From a checkpoint of a small mixture-of-experts model trained on Wikipedia.
Size: 11 layers, width 256, vocabulary 16384, 70.9M parameters.
Training: a variant of SOAP for the experts, 9007 steps.
Below are experts of layer 7 (counted from 0) of a mixture-of-experts language model. Rows are named router (the router's row for the expert), gate (a neuron's input weights, with its number), up (a neuron's input weights, with its number) and show model dimensions 0-255. Each number is 200 + 40 x the weight over its row's rms, rounded and kept within 0 to 999.
Before each expert's rows: a language model's description of what the expert responds to. This comes from a sample of Wikipedia text that the model never trained on.

# expert 28
Ordinals and possessive endings
router,147,194,210,267,174,198,173,168,227,205,143,124,297,225,175,179,213,235,247,164,193,252,274,226,188,209,197,179,276,165,211,195,216,235,223,234,119,271,137,214,187,175,212,147,271,208,194,277,204,154,150,188,221,242,220,247,208,237,230,214,220,141,201,197,238,161,274,214,176,208,180,206,183,159,233,239,202,190,123,233,210,177,227,214,122,190,206,213,168,235,183,238,232,201,292,145,239,155,239,131,154,255,199,223,238,168,242,191,232,226,187,178,200,241,100,228,275,127,180,258,202,165,217,180,132,159,219,210,161,231,232,194,220,228,162,179,270,115,189,239,161,186,183,171,176,180,232,214,227,142,201,144,121,174,191,163,216,147,229,173,279,174,168,201,214,257,271,247,196,152,262,266,108,193,196,150,150,186,157,227,160,290,234,207,195,226,185,152,256,236,165,232,225,207,256,217,193,111,126,168,182,190,236,185,126,179,188,241,119,188,218,229,124,240,189,140,271,238,254,225,183,236,180,239,202,149,190,186,234,243,250,218,206,171,163,224,214,152,225,195,269,209,208,164,224,200,250,165,179,208,206,207,189,146,157,169
gate0,181,231,228,248,222,224,190,169,168,235,206,247,302,136,229,230,214,205,233,215,132,268,181,98,261,205,162,128,247,161,193,158,183,283,191,267,142,149,188,143,239,195,205,179,190,199,224,226,212,189,190,175,214,237,191,181,267,221,196,167,117,127,242,151,197,205,204,248,261,169,190,194,199,207,280,171,135,201,193,203,192,247,181,224,216,259,247,179,315,219,201,207,142,226,226,215,137,203,137,240,248,203,182,219,239,196,197,192,261,210,161,223,236,163,202,179,205,235,163,213,84,225,196,231,153,134,218,129,115,234,183,171,211,188,154,292,197,129,189,249,236,223,156,196,194,221,185,217,256,228,170,195,196,216,190,231,180,156,203,246,210,239,152,161,181,197,169,226,162,174,154,136,237,215,233,179,223,237,244,175,177,185,277,199,221,228,135,172,243,223,218,167,195,157,177,222,158,163,216,124,245,222,174,184,102,306,192,278,200,188,227,294,229,218,201,248,193,242,228,143,120,159,151,220,145,97,201,159,210,185,245,220,197,219,183,123,167,206,228,174,215,182,213,204,144,232,227,249,201,212,171,239,216,168,211,208
up0,200,161,173,229,176,225,201,159,254,185,242,198,209,215,220,116,204,227,191,170,207,203,239,241,180,170,224,86,237,128,285,235,214,180,183,256,153,181,116,197,267,244,218,295,225,222,237,201,171,169,166,233,141,187,191,162,237,177,203,121,236,223,192,155,186,191,166,208,243,245,198,165,164,195,267,208,205,160,250,204,135,158,243,135,192,236,167,154,264,195,205,290,251,172,264,190,181,233,204,240,217,246,158,197,290,172,238,279,201,149,173,223,227,241,242,104,211,267,168,218,319,219,212,210,166,214,222,177,171,226,215,178,239,181,234,265,244,217,119,198,203,187,160,229,184,175,202,178,213,164,253,170,172,217,251,203,213,216,191,153,235,166,183,209,148,182,228,205,260,130,162,139,183,239,261,204,216,212,276,213,275,258,242,234,157,214,160,91,245,139,176,128,177,232,143,194,211,223,192,176,147,289,177,187,160,213,211,230,270,191,237,247,137,207,231,254,211,218,203,208,190,143,154,206,172,167,207,172,213,196,180,198,170,207,199,209,210,233,205,193,181,155,262,83,216,172,156,203,224,240,211,219,204,202,130,247

# expert 14
Signs and score dashes
router,142,170,224,228,211,168,211,166,247,226,182,153,215,256,183,145,266,166,201,197,119,206,146,240,200,272,182,174,173,196,261,141,211,152,199,285,209,244,231,116,146,128,229,115,159,214,230,184,165,172,186,176,220,246,166,178,241,244,207,222,210,194,142,253,211,152,149,194,237,211,190,266,219,216,138,243,173,198,150,213,202,238,194,177,167,214,202,247,182,147,191,189,266,225,154,265,154,205,211,87,133,246,171,234,269,202,248,172,310,207,231,157,152,202,218,169,222,186,199,247,224,209,149,267,279,183,191,177,166,271,178,182,211,234,197,194,220,162,193,208,219,259,268,190,208,169,240,157,188,206,231,154,181,202,242,227,130,200,261,222,135,133,266,205,200,214,303,237,189,182,190,198,172,216,181,173,159,221,185,189,176,219,235,215,271,157,194,221,236,219,253,181,155,223,217,279,130,224,210,201,212,117,257,159,213,200,147,225,123,155,272,178,172,170,148,147,250,115,184,214,231,241,165,188,225,162,217,176,197,251,221,157,181,179,178,280,215,245,261,155,252,221,203,210,203,270,270,179,185,231,181,189,190,216,141,250
gate0,175,159,238,193,194,160,219,146,130,239,257,149,190,263,185,222,149,170,169,250,254,201,190,255,159,169,142,193,208,169,154,165,197,262,195,179,313,278,221,240,228,278,204,186,138,255,132,228,97,127,217,225,197,218,192,185,209,241,180,235,245,251,235,119,129,226,237,173,215,146,247,209,174,225,224,233,192,161,189,171,246,253,174,182,194,181,250,163,241,150,219,195,125,203,192,241,181,204,195,257,279,223,181,229,201,233,183,220,161,149,161,136,170,183,182,185,171,245,207,221,179,178,226,162,197,210,191,220,205,228,218,149,219,214,220,165,247,237,176,208,177,156,207,233,161,239,263,123,196,126,210,228,182,180,153,202,221,295,203,164,198,191,175,177,220,147,172,120,160,209,225,165,184,147,128,187,150,213,200,184,134,207,178,120,195,210,122,185,154,215,250,197,183,201,142,192,208,159,222,333,179,291,182,195,218,222,99,198,174,189,181,198,127,209,222,228,180,200,209,186,169,225,211,203,219,206,145,190,238,169,172,165,270,286,189,144,194,217,172,214,241,296,164,247,169,240,264,247,191,232,171,219,169,161,252,131
up0,191,218,197,202,252,234,256,234,171,177,164,150,223,244,206,239,154,164,141,214,274,163,202,173,132,197,148,224,218,203,167,157,110,304,199,200,311,231,223,156,201,265,159,182,164,287,170,205,117,190,157,193,183,221,229,202,162,287,182,182,233,247,240,122,208,160,177,185,201,223,231,161,174,181,178,267,180,203,156,191,197,189,250,262,216,219,198,142,226,211,247,206,116,149,225,217,185,236,137,153,215,126,274,217,220,163,225,142,238,192,187,213,191,231,149,200,186,280,198,163,196,220,183,226,227,243,243,180,229,182,216,213,202,245,200,236,202,233,197,156,168,142,197,180,132,242,187,157,202,185,222,205,226,178,220,198,276,239,206,162,258,234,92,187,171,163,148,214,195,181,159,226,201,190,206,226,137,255,195,207,196,202,218,160,220,138,255,141,194,155,257,212,248,240,164,201,171,186,215,242,255,255,229,230,231,314,132,133,201,194,173,175,143,196,187,261,265,101,226,175,235,225,161,229,261,181,194,274,262,242,165,213,206,223,209,158,212,186,207,207,162,218,171,172,204,222,237,210,119,173,175,191,113,155,242,109

# expert 37
Determiners and quantifiers
router,239,230,153,212,214,244,109,222,220,198,173,152,128,209,188,194,207,195,164,219,254,172,265,186,218,201,228,184,195,242,237,201,198,204,195,145,198,154,180,232,247,206,158,210,263,239,166,264,201,245,201,193,235,110,191,216,200,227,206,165,246,170,241,150,226,215,162,141,212,91,201,280,236,300,207,222,209,199,223,206,197,241,235,292,179,212,192,171,275,234,255,140,179,100,248,258,153,266,190,154,193,203,263,171,151,175,135,190,158,274,154,240,143,166,230,201,134,188,145,190,142,270,166,192,148,212,243,249,246,205,205,243,194,183,234,146,217,258,223,232,262,139,115,183,225,189,140,172,129,198,170,199,216,208,251,193,267,211,190,184,225,147,199,218,224,186,242,203,195,174,205,219,226,134,187,210,242,221,225,257,185,221,215,244,217,223,205,243,193,191,164,171,196,156,256,205,203,213,208,180,152,245,243,220,176,235,181,114,224,274,211,306,182,223,131,208,146,194,254,182,128,236,221,176,216,166,121,285,172,165,204,185,188,169,180,215,182,151,115,194,204,203,214,161,229,207,161,202,229,185,249,145,163,264,294,227
gate0,194,188,219,152,189,210,218,202,123,106,174,194,167,270,218,115,212,300,283,199,149,219,241,205,205,122,264,117,136,228,177,152,194,196,180,246,177,246,175,178,173,156,183,214,215,147,129,224,203,210,218,255,230,138,159,246,256,139,259,180,154,156,149,275,235,265,232,193,221,226,288,200,184,178,154,143,237,186,210,136,236,230,159,215,254,279,222,139,183,224,192,194,183,246,288,191,158,177,183,193,124,246,148,164,269,212,198,271,169,221,217,124,162,239,143,274,171,193,228,145,190,137,197,228,230,142,143,234,161,122,215,248,191,229,170,192,208,221,210,209,259,134,201,287,243,275,159,233,213,181,215,169,226,190,147,193,151,174,163,231,153,202,223,150,171,204,196,163,213,183,170,189,203,184,202,228,224,188,245,195,212,225,269,250,228,207,191,267,197,204,130,235,199,225,241,238,175,143,145,215,176,179,248,195,172,242,202,224,188,119,189,140,188,187,243,208,189,200,183,231,242,206,250,274,202,215,169,208,237,271,257,200,201,186,215,221,231,233,198,153,186,208,283,212,163,171,206,154,214,205,196,263,179,208,189,131
up0,136,207,192,238,122,286,199,205,183,256,204,149,235,208,204,212,220,223,159,159,185,194,214,203,215,194,146,129,321,182,161,120,180,190,207,108,219,267,220,124,231,165,143,220,215,184,171,162,208,202,172,170,158,153,220,223,219,241,188,179,191,299,179,158,222,176,137,142,174,169,215,155,205,181,260,198,140,158,141,269,157,114,216,115,207,226,176,169,159,178,215,187,236,198,209,203,223,194,245,214,177,216,250,235,229,133,179,178,211,263,183,206,158,239,284,177,192,304,170,198,178,229,236,125,227,153,188,215,190,213,227,251,250,213,196,273,137,201,234,244,228,171,224,147,226,149,233,114,217,194,235,248,247,251,238,267,182,232,216,167,223,250,205,235,238,175,191,229,145,209,179,210,193,208,186,231,227,147,173,159,224,182,115,159,133,190,175,134,238,241,156,206,230,162,149,248,254,265,145,227,204,194,198,216,220,240,265,196,270,204,133,256,153,173,238,178,246,195,198,233,210,196,185,141,190,73,201,200,122,224,200,163,197,195,198,205,207,144,159,246,151,227,197,215,216,250,213,217,232,159,210,191,255,207,249,240

# expert 47
Personal and possessive pronouns
router,187,144,258,279,198,146,290,161,247,120,227,203,270,310,222,169,210,188,198,231,206,235,208,220,185,276,161,194,197,146,221,192,181,162,196,222,264,170,174,142,161,160,160,166,157,235,190,211,203,182,163,235,161,184,174,234,150,195,177,174,142,252,215,159,228,168,157,228,289,137,132,204,116,170,243,168,220,164,171,272,219,225,207,264,175,233,175,177,168,193,190,169,204,196,194,212,183,189,277,138,170,131,217,172,221,192,229,199,245,183,232,208,186,226,249,224,217,145,251,161,179,248,245,161,145,165,174,223,199,214,158,207,224,225,138,185,164,135,233,222,165,175,282,249,184,207,190,180,195,176,181,167,206,210,203,195,197,211,154,169,242,194,203,175,181,257,207,199,152,218,210,306,189,250,193,155,167,238,208,265,211,252,191,157,263,155,188,193,254,206,189,218,231,206,210,270,162,144,115,239,224,212,246,189,136,177,126,200,172,247,304,146,208,171,199,154,178,174,258,179,280,271,137,230,230,191,230,188,221,209,253,176,209,245,135,223,261,194,269,135,265,243,207,178,265,292,133,237,258,229,175,169,240,215,193,196
gate0,184,237,197,271,142,190,222,232,186,108,248,193,190,168,258,192,158,342,215,102,304,225,246,200,177,227,194,209,235,211,173,236,230,136,273,236,186,226,228,210,143,241,155,202,174,259,163,205,116,239,147,228,237,231,210,196,250,176,257,170,162,141,239,232,269,132,201,234,146,142,188,172,208,206,177,133,169,159,200,208,217,175,190,229,196,139,219,209,128,203,163,235,221,123,202,181,222,168,200,251,217,192,208,231,195,220,252,274,208,181,142,252,196,127,228,236,155,131,171,106,213,172,136,227,195,201,163,199,215,171,187,186,182,241,212,195,140,173,158,143,165,159,245,223,225,217,234,159,242,192,259,247,170,167,285,210,260,174,183,160,236,257,237,233,227,289,179,220,193,200,205,201,155,227,199,159,233,244,209,272,266,251,147,171,216,237,273,208,199,145,124,223,176,224,207,176,175,217,236,235,237,114,195,226,171,191,187,130,189,261,217,232,170,205,132,217,221,231,181,201,208,176,213,205,169,244,206,224,195,185,213,163,237,237,211,142,271,178,151,133,110,164,188,174,223,150,207,227,169,222,179,229,245,172,200,177
up0,181,188,132,213,146,199,125,221,116,205,187,110,166,174,262,222,207,163,203,219,190,219,124,248,176,222,144,138,277,177,245,185,207,299,188,227,158,215,200,194,244,170,236,124,217,149,182,223,209,198,179,228,167,271,171,140,211,212,139,249,248,230,219,236,176,207,163,224,236,129,175,108,245,239,236,159,217,160,192,210,184,146,187,227,288,166,213,214,234,200,156,253,253,237,183,226,165,237,270,198,141,176,141,210,181,205,221,257,150,214,232,202,163,199,207,224,174,174,167,175,268,206,143,220,157,206,178,191,200,214,219,210,203,255,192,200,238,187,233,200,247,233,192,139,161,208,204,153,143,260,169,209,169,220,229,171,244,229,171,164,160,228,210,147,235,178,227,222,203,240,181,171,201,214,189,226,249,193,211,193,83,206,133,214,235,208,244,225,203,183,158,231,192,171,182,143,254,190,165,228,154,204,193,207,185,183,179,188,213,159,220,256,277,234,158,249,191,219,166,254,220,50,324,179,247,200,189,220,260,252,200,268,225,178,187,227,273,138,164,183,186,250,194,238,259,218,214,284,268,195,211,118,287,226,216,197

# expert 43
Table cells and dates
router,166,206,230,218,207,200,247,208,292,164,232,163,202,217,201,114,233,189,212,203,145,239,219,235,225,208,196,169,223,175,178,179,206,180,267,263,195,216,199,126,178,125,213,148,170,190,225,247,185,169,213,242,224,203,170,289,161,174,180,256,186,185,204,221,234,175,188,224,213,261,125,210,184,140,118,194,174,210,168,231,215,202,181,160,170,241,97,228,153,167,175,180,209,223,176,239,196,195,250,115,141,168,199,231,213,205,240,166,269,193,236,121,189,217,210,172,205,133,243,253,197,274,183,252,228,181,269,181,181,188,183,204,210,249,179,167,218,94,210,247,187,218,235,277,164,162,224,180,140,147,219,155,181,202,206,211,153,168,301,234,187,168,176,194,216,221,233,213,137,180,207,241,214,212,181,198,131,229,216,198,192,267,181,214,201,136,209,207,218,184,226,230,214,262,236,262,209,205,116,210,199,166,261,161,201,123,146,244,176,166,305,130,200,183,128,115,205,130,255,235,244,275,237,227,249,177,224,162,263,271,250,210,226,157,161,312,209,203,281,139,222,259,188,225,202,277,226,195,177,197,208,178,178,234,188,224
gate0,245,210,166,163,190,201,170,191,176,188,242,171,216,195,183,194,313,226,183,270,159,179,147,172,127,182,233,204,277,241,180,283,177,153,231,223,266,167,156,200,232,184,235,282,242,204,223,196,182,258,139,187,190,183,222,145,244,186,191,163,216,201,210,173,199,187,166,225,228,217,201,199,196,287,180,178,255,328,201,173,185,241,170,206,194,205,226,155,160,200,190,193,184,246,240,177,247,179,154,275,201,217,239,265,273,219,182,192,182,148,216,220,152,220,185,194,148,245,179,240,219,179,224,138,275,214,155,185,142,164,132,139,174,214,210,204,224,241,164,120,185,155,260,133,206,237,183,269,217,171,142,117,232,223,178,196,171,229,169,269,197,253,219,184,202,150,119,129,227,195,152,203,205,152,179,134,207,145,200,165,183,200,162,235,248,203,221,206,115,171,147,199,165,209,192,241,127,254,232,161,198,198,188,212,261,208,242,203,164,236,287,207,295,154,155,178,252,185,221,230,143,230,236,185,217,291,167,257,128,191,140,207,178,206,300,221,267,167,248,159,206,252,192,198,190,183,256,206,183,176,222,238,217,219,198,123
up0,175,222,256,210,236,233,207,216,210,179,226,203,180,252,270,162,202,246,162,58,188,171,214,137,158,207,222,178,164,171,232,174,165,205,205,247,126,172,235,196,215,152,188,203,178,154,182,181,159,259,189,245,204,154,207,168,235,181,154,238,169,272,159,222,204,149,153,151,194,261,181,237,185,243,249,182,236,204,170,261,197,213,164,222,204,158,188,196,244,136,241,202,202,190,240,231,166,267,181,261,158,218,238,193,169,180,216,189,205,182,190,239,211,167,202,158,189,214,187,286,135,126,234,206,201,85,211,243,240,203,225,176,182,212,207,252,103,242,149,251,257,246,207,161,216,232,251,305,196,211,270,145,132,119,125,186,123,165,248,192,204,187,108,193,203,235,211,269,292,184,274,190,175,217,168,197,173,172,295,251,212,187,206,209,271,263,163,214,186,141,200,227,223,199,186,280,155,197,162,176,277,217,261,155,133,160,189,184,180,152,180,208,249,184,205,206,151,175,213,186,217,222,193,137,200,231,148,162,235,233,113,213,188,227,239,167,205,205,242,162,183,214,226,232,240,209,205,165,155,183,224,290,201,218,154,169

# expert 6
Venue words, table cells
router,154,182,225,239,219,202,230,206,265,195,248,153,185,205,189,123,246,172,220,172,144,228,226,212,201,189,201,139,226,148,168,178,179,170,258,263,187,219,201,97,184,118,226,143,173,193,232,243,207,169,225,222,213,189,158,265,161,185,168,251,182,192,216,224,233,180,195,235,215,252,123,196,212,162,117,200,168,183,170,242,232,186,198,165,172,227,120,207,149,160,189,182,198,221,184,239,207,209,228,107,153,151,187,216,207,252,254,165,284,182,224,123,199,235,205,150,214,141,247,238,180,283,182,237,229,196,262,153,189,180,201,193,200,236,189,149,209,104,202,248,164,226,256,245,170,164,231,195,135,149,228,140,182,224,208,229,140,190,286,232,202,145,170,194,195,237,233,207,134,197,207,245,231,230,198,204,100,226,191,188,204,257,206,194,189,128,217,200,215,198,259,193,187,252,253,272,191,189,114,226,208,157,261,161,195,122,183,242,184,177,270,128,206,216,145,123,186,152,266,232,235,274,209,221,253,159,244,151,273,272,231,203,210,157,163,298,212,209,275,144,230,258,163,231,213,241,231,215,153,204,203,175,162,218,208,236
gate0,200,191,211,220,172,270,174,165,285,152,269,194,213,180,251,239,174,220,276,202,288,216,193,217,238,178,208,155,268,172,223,148,164,243,266,161,176,249,169,263,162,201,156,150,196,206,157,170,268,266,195,170,138,175,236,214,276,186,151,190,137,239,181,267,187,198,257,263,204,186,177,184,273,247,245,162,223,94,304,229,196,185,130,221,221,207,214,199,172,189,242,152,198,176,197,207,210,103,170,161,207,179,168,209,196,177,210,255,200,155,170,234,213,167,227,251,203,205,211,179,205,128,202,183,215,223,143,195,226,249,178,241,170,217,175,236,227,211,207,148,137,221,302,191,173,212,208,157,224,180,216,248,143,179,168,145,215,195,166,233,275,140,111,186,261,239,227,170,181,151,142,167,279,199,160,187,218,228,172,238,185,209,165,235,126,163,168,156,237,186,167,223,184,169,214,147,153,138,196,205,205,228,259,247,178,233,253,193,263,167,177,210,207,198,179,192,219,221,214,181,203,183,142,282,237,209,228,237,171,274,212,147,232,233,282,219,167,112,184,183,207,193,237,191,189,166,171,250,200,184,246,161,154,305,122,243
up0,217,192,196,189,202,219,186,154,262,204,178,203,197,241,223,201,256,219,270,204,261,193,182,249,222,210,209,163,295,208,167,186,179,231,184,155,234,303,155,164,156,206,178,207,183,201,306,138,210,239,180,179,249,202,253,249,233,182,154,215,167,228,157,184,205,172,216,221,235,243,160,180,297,186,233,168,167,205,188,260,157,195,206,162,254,163,254,228,223,158,232,194,207,272,199,233,270,164,148,178,240,131,169,218,230,182,231,160,197,133,279,208,198,207,183,205,166,170,194,293,225,195,281,183,197,284,134,134,141,240,176,191,204,209,270,204,243,269,185,222,206,185,286,177,161,211,170,182,169,139,175,208,221,207,68,168,234,240,172,204,264,174,147,136,232,210,156,219,220,214,174,170,208,205,198,217,208,153,216,238,244,192,150,172,208,208,179,194,214,294,172,264,176,236,218,161,196,242,206,221,210,249,261,221,211,268,259,156,219,131,149,187,203,221,219,178,202,191,178,219,192,234,145,257,247,232,248,221,154,220,242,186,218,224,287,284,188,144,154,171,127,162,183,227,149,165,103,182,195,138,277,161,181,250,202,235

# expert 60
Table column separators
router,161,199,189,115,175,193,239,188,191,157,151,230,174,180,312,163,175,212,253,142,140,186,230,212,145,257,238,177,200,188,204,200,180,209,175,206,240,244,232,153,172,174,206,173,232,254,183,207,185,204,277,251,231,264,145,158,222,223,245,196,187,167,206,236,151,180,210,194,269,248,187,180,170,324,175,102,156,168,196,174,226,184,155,225,152,150,243,189,181,151,164,185,213,217,161,227,233,258,161,210,181,156,183,256,178,229,212,160,182,196,151,224,189,234,235,224,184,197,163,223,201,235,239,219,174,288,143,251,242,179,237,226,164,170,194,203,231,189,221,165,217,235,203,201,145,241,231,107,157,245,207,202,161,215,189,217,268,207,215,196,210,175,219,150,227,256,203,135,250,162,185,159,156,233,169,147,205,180,149,230,229,265,219,233,135,323,230,150,217,234,182,136,153,149,172,131,147,195,199,212,240,237,260,234,151,192,232,270,261,195,217,218,184,285,192,236,272,279,197,176,201,245,112,192,109,257,181,162,213,140,253,167,191,240,246,170,204,195,175,201,198,172,247,191,208,138,179,172,252,145,171,306,168,190,258,196
gate1,205,207,158,148,269,270,114,194,267,253,150,254,196,162,220,230,181,247,293,256,276,146,192,220,232,161,159,191,223,172,193,207,170,222,155,212,149,183,184,194,136,279,152,157,162,178,223,223,210,265,171,172,147,173,139,213,216,191,225,272,230,200,137,264,153,189,163,245,279,244,173,210,175,179,153,250,180,199,208,252,224,173,176,186,165,213,128,193,181,134,124,219,188,246,178,214,155,214,213,144,174,196,216,111,177,205,122,246,197,202,240,190,180,303,204,187,183,204,177,193,262,256,181,194,212,147,174,205,217,197,170,254,135,196,209,192,178,258,165,184,236,208,208,158,207,205,241,165,155,176,183,273,188,245,202,201,197,208,234,172,290,262,213,149,120,180,166,230,264,167,186,266,136,208,285,216,175,213,228,214,204,221,226,190,153,189,244,175,211,195,96,221,152,133,247,164,253,166,157,152,208,220,260,175,200,234,209,203,189,202,236,144,189,193,187,196,97,231,134,151,173,167,123,221,204,216,203,270,183,210,222,140,143,206,214,216,130,182,167,154,255,290,220,171,211,188,243,154,199,190,159,236,165,225,193,219
up1,169,170,168,180,194,169,281,221,245,205,180,178,102,258,166,133,183,170,247,107,130,206,148,215,233,228,226,209,253,161,138,199,294,244,179,184,171,162,201,216,210,166,216,205,182,189,141,167,234,238,200,144,133,243,240,154,224,156,114,208,231,188,141,190,187,181,283,215,255,248,244,221,164,239,160,209,107,201,194,283,274,223,224,177,253,176,214,226,204,257,182,166,206,242,128,232,227,175,235,224,152,219,248,135,196,188,209,299,109,235,164,206,226,246,281,254,229,237,189,153,206,199,206,222,251,222,189,183,235,213,254,235,209,227,236,207,180,186,182,247,255,142,210,213,214,182,223,209,173,235,166,184,192,196,264,305,184,154,236,212,240,212,227,247,151,177,179,221,209,188,210,238,234,180,105,211,230,182,223,226,189,187,239,147,239,150,153,171,143,138,210,227,219,188,171,227,180,213,212,249,209,205,239,173,135,190,171,254,117,171,183,189,171,238,134,163,181,274,157,205,192,153,224,230,175,127,185,269,200,191,237,168,242,294,258,247,256,232,240,209,202,227,238,226,200,149,206,202,203,139,204,190,207,200,259,126

# expert 58
Line-initial list markers
router,188,128,237,244,218,156,201,234,213,194,191,139,155,202,199,168,121,188,163,213,227,132,192,219,234,192,288,273,109,207,229,301,181,206,209,201,181,247,222,175,184,199,208,156,267,183,216,167,259,131,217,196,236,271,188,131,246,163,215,125,276,197,182,205,157,201,226,210,169,244,204,254,217,251,280,170,159,217,215,112,180,189,172,214,266,135,265,230,189,178,216,203,264,200,264,255,203,169,189,227,181,237,242,216,219,154,119,226,169,237,140,197,187,224,192,154,155,188,149,183,220,256,270,246,236,107,178,227,256,148,230,265,143,256,157,233,211,216,257,211,177,172,186,196,174,147,147,174,166,268,193,220,159,149,212,179,208,187,221,273,130,143,206,273,142,194,241,156,229,162,177,205,153,244,186,186,166,121,226,151,217,159,213,205,159,230,226,245,211,227,223,150,180,169,185,160,285,146,207,227,219,211,250,164,195,241,206,189,149,260,211,176,182,162,207,197,182,240,141,160,277,181,219,237,151,182,162,197,215,149,160,166,226,225,152,214,167,272,182,221,122,139,194,202,204,178,212,224,218,139,234,205,285,192,174,185
gate0,234,179,190,152,235,109,191,186,196,169,174,217,229,223,234,180,220,240,142,141,196,213,233,195,237,215,241,186,191,227,233,301,173,163,186,216,219,173,138,182,163,243,149,246,208,172,173,200,142,127,213,200,190,314,185,192,205,208,177,166,220,184,202,223,214,236,162,163,235,284,219,210,170,142,213,207,267,195,217,257,194,156,261,143,253,222,203,227,162,212,165,162,152,253,115,183,189,192,238,193,155,176,262,236,222,197,232,109,206,191,259,241,268,218,221,260,214,174,206,250,192,222,188,193,187,221,219,214,224,204,227,265,207,172,158,262,220,204,181,168,282,306,196,149,294,277,151,195,171,258,159,158,210,222,177,186,151,254,211,216,212,198,229,230,154,192,236,155,160,289,161,202,185,208,245,202,164,119,186,227,286,191,207,193,141,213,222,153,182,165,196,193,144,194,174,248,245,295,179,145,227,254,210,161,176,163,163,195,292,261,171,109,150,226,258,188,193,203,210,200,174,115,130,173,183,174,230,216,217,201,190,150,134,127,204,147,124,206,131,186,248,208,171,152,181,163,203,231,142,158,206,255,202,211,176,163
up0,140,185,221,151,212,137,152,222,177,242,198,168,243,231,226,217,163,163,131,214,164,241,176,188,272,263,197,290,208,174,296,202,154,214,228,228,159,191,229,223,219,231,211,234,237,174,254,212,268,203,202,191,197,231,204,144,145,225,231,180,238,173,251,186,217,258,190,182,199,241,174,224,161,204,155,121,178,158,190,335,153,185,200,163,207,228,162,116,223,160,193,204,232,247,180,168,206,165,205,189,210,178,297,187,215,172,122,153,186,167,294,162,184,208,130,249,201,135,165,237,239,285,176,144,251,252,258,150,237,278,208,217,226,185,154,157,191,196,154,164,184,200,237,184,224,163,219,179,224,198,189,159,244,171,124,181,137,199,122,254,236,222,179,236,241,216,185,224,242,203,217,218,207,185,301,171,210,203,157,218,131,181,224,270,187,197,141,137,192,211,298,182,245,254,225,240,190,201,207,101,184,241,219,252,213,194,202,176,211,194,177,209,262,179,165,185,196,240,241,229,123,258,168,249,206,178,271,251,206,134,141,187,170,259,216,210,221,169,143,186,187,218,183,192,171,172,223,154,245,228,249,266,245,236,232,243

# expert 63
Title word beginnings
router,181,174,209,200,180,232,206,162,129,208,210,277,221,172,253,258,239,232,199,165,261,230,168,239,227,226,189,187,179,194,219,139,194,273,159,182,244,229,272,242,168,178,205,286,204,165,213,134,217,200,221,156,172,288,265,200,226,168,303,165,224,141,176,213,125,223,114,208,97,167,203,251,173,240,169,263,177,201,208,177,197,151,253,147,231,218,177,172,177,170,233,161,165,270,204,259,187,207,191,244,252,202,118,184,230,194,147,211,186,142,209,199,191,181,111,195,227,115,167,198,213,200,233,199,222,181,178,159,248,123,185,215,120,200,256,201,208,252,165,273,286,184,184,178,259,199,161,252,174,257,238,228,218,208,148,113,164,181,140,144,225,236,247,151,185,199,260,216,203,236,180,155,226,196,222,154,214,207,268,158,241,227,187,147,245,212,239,207,153,149,131,211,256,185,208,217,205,189,210,225,234,175,135,229,186,170,215,157,238,195,146,194,223,164,260,141,150,173,183,191,149,114,167,204,263,211,222,214,246,200,185,165,207,194,181,185,168,249,131,188,217,204,230,199,181,184,268,229,234,141,190,132,283,261,214,256
gate0,260,173,209,145,201,264,211,216,233,254,214,220,179,181,180,159,157,203,217,187,179,159,155,184,218,271,199,260,211,171,161,147,129,272,171,257,166,172,175,185,263,132,272,188,204,247,197,218,241,232,156,148,158,202,223,154,184,174,220,178,158,135,149,271,175,222,148,199,216,166,158,190,246,259,260,196,178,247,171,258,214,274,160,239,157,234,244,148,130,163,163,170,133,140,157,236,193,233,172,203,206,210,227,207,253,213,186,207,130,173,211,258,153,166,250,169,174,197,242,199,161,154,199,166,141,134,218,248,175,196,250,215,161,147,223,189,157,177,156,269,244,200,156,222,225,258,164,192,185,286,168,215,170,226,166,297,187,160,177,213,192,200,302,204,122,170,187,244,167,196,211,257,249,263,136,256,169,215,120,173,210,190,186,321,185,263,205,269,165,180,175,129,132,163,216,213,150,219,197,164,209,231,228,168,253,167,205,189,224,178,185,176,213,153,181,163,205,114,235,174,222,245,223,242,208,220,190,273,172,167,143,192,198,259,231,247,255,139,207,228,210,178,198,177,229,255,174,147,199,197,196,166,260,241,223,257
up0,156,159,181,160,187,252,159,218,250,195,237,171,182,217,265,123,182,218,151,215,225,134,142,175,195,297,182,247,217,211,212,162,213,184,211,291,135,223,151,144,201,216,210,168,148,214,201,229,268,237,245,183,225,212,174,256,149,267,138,222,240,139,216,225,190,184,206,192,163,247,272,247,207,190,154,153,227,181,218,161,240,205,221,292,223,251,208,249,167,169,116,215,172,209,154,183,203,241,199,218,223,208,164,135,213,200,209,205,184,204,189,180,159,106,220,194,193,188,186,242,234,181,205,216,86,196,175,235,176,215,250,158,262,155,249,219,139,218,115,217,231,187,214,222,156,265,188,111,278,208,194,182,265,215,171,198,163,192,182,229,233,187,259,278,206,261,175,203,197,193,154,185,224,202,185,220,191,231,163,185,181,165,221,143,140,175,235,234,214,253,230,223,217,172,227,160,106,265,198,165,213,244,123,160,193,275,170,193,173,226,195,225,192,167,211,158,282,135,321,243,198,244,300,190,235,225,226,221,138,135,162,211,245,272,209,241,219,190,199,236,186,256,210,173,140,183,194,152,222,145,237,225,166,175,201,257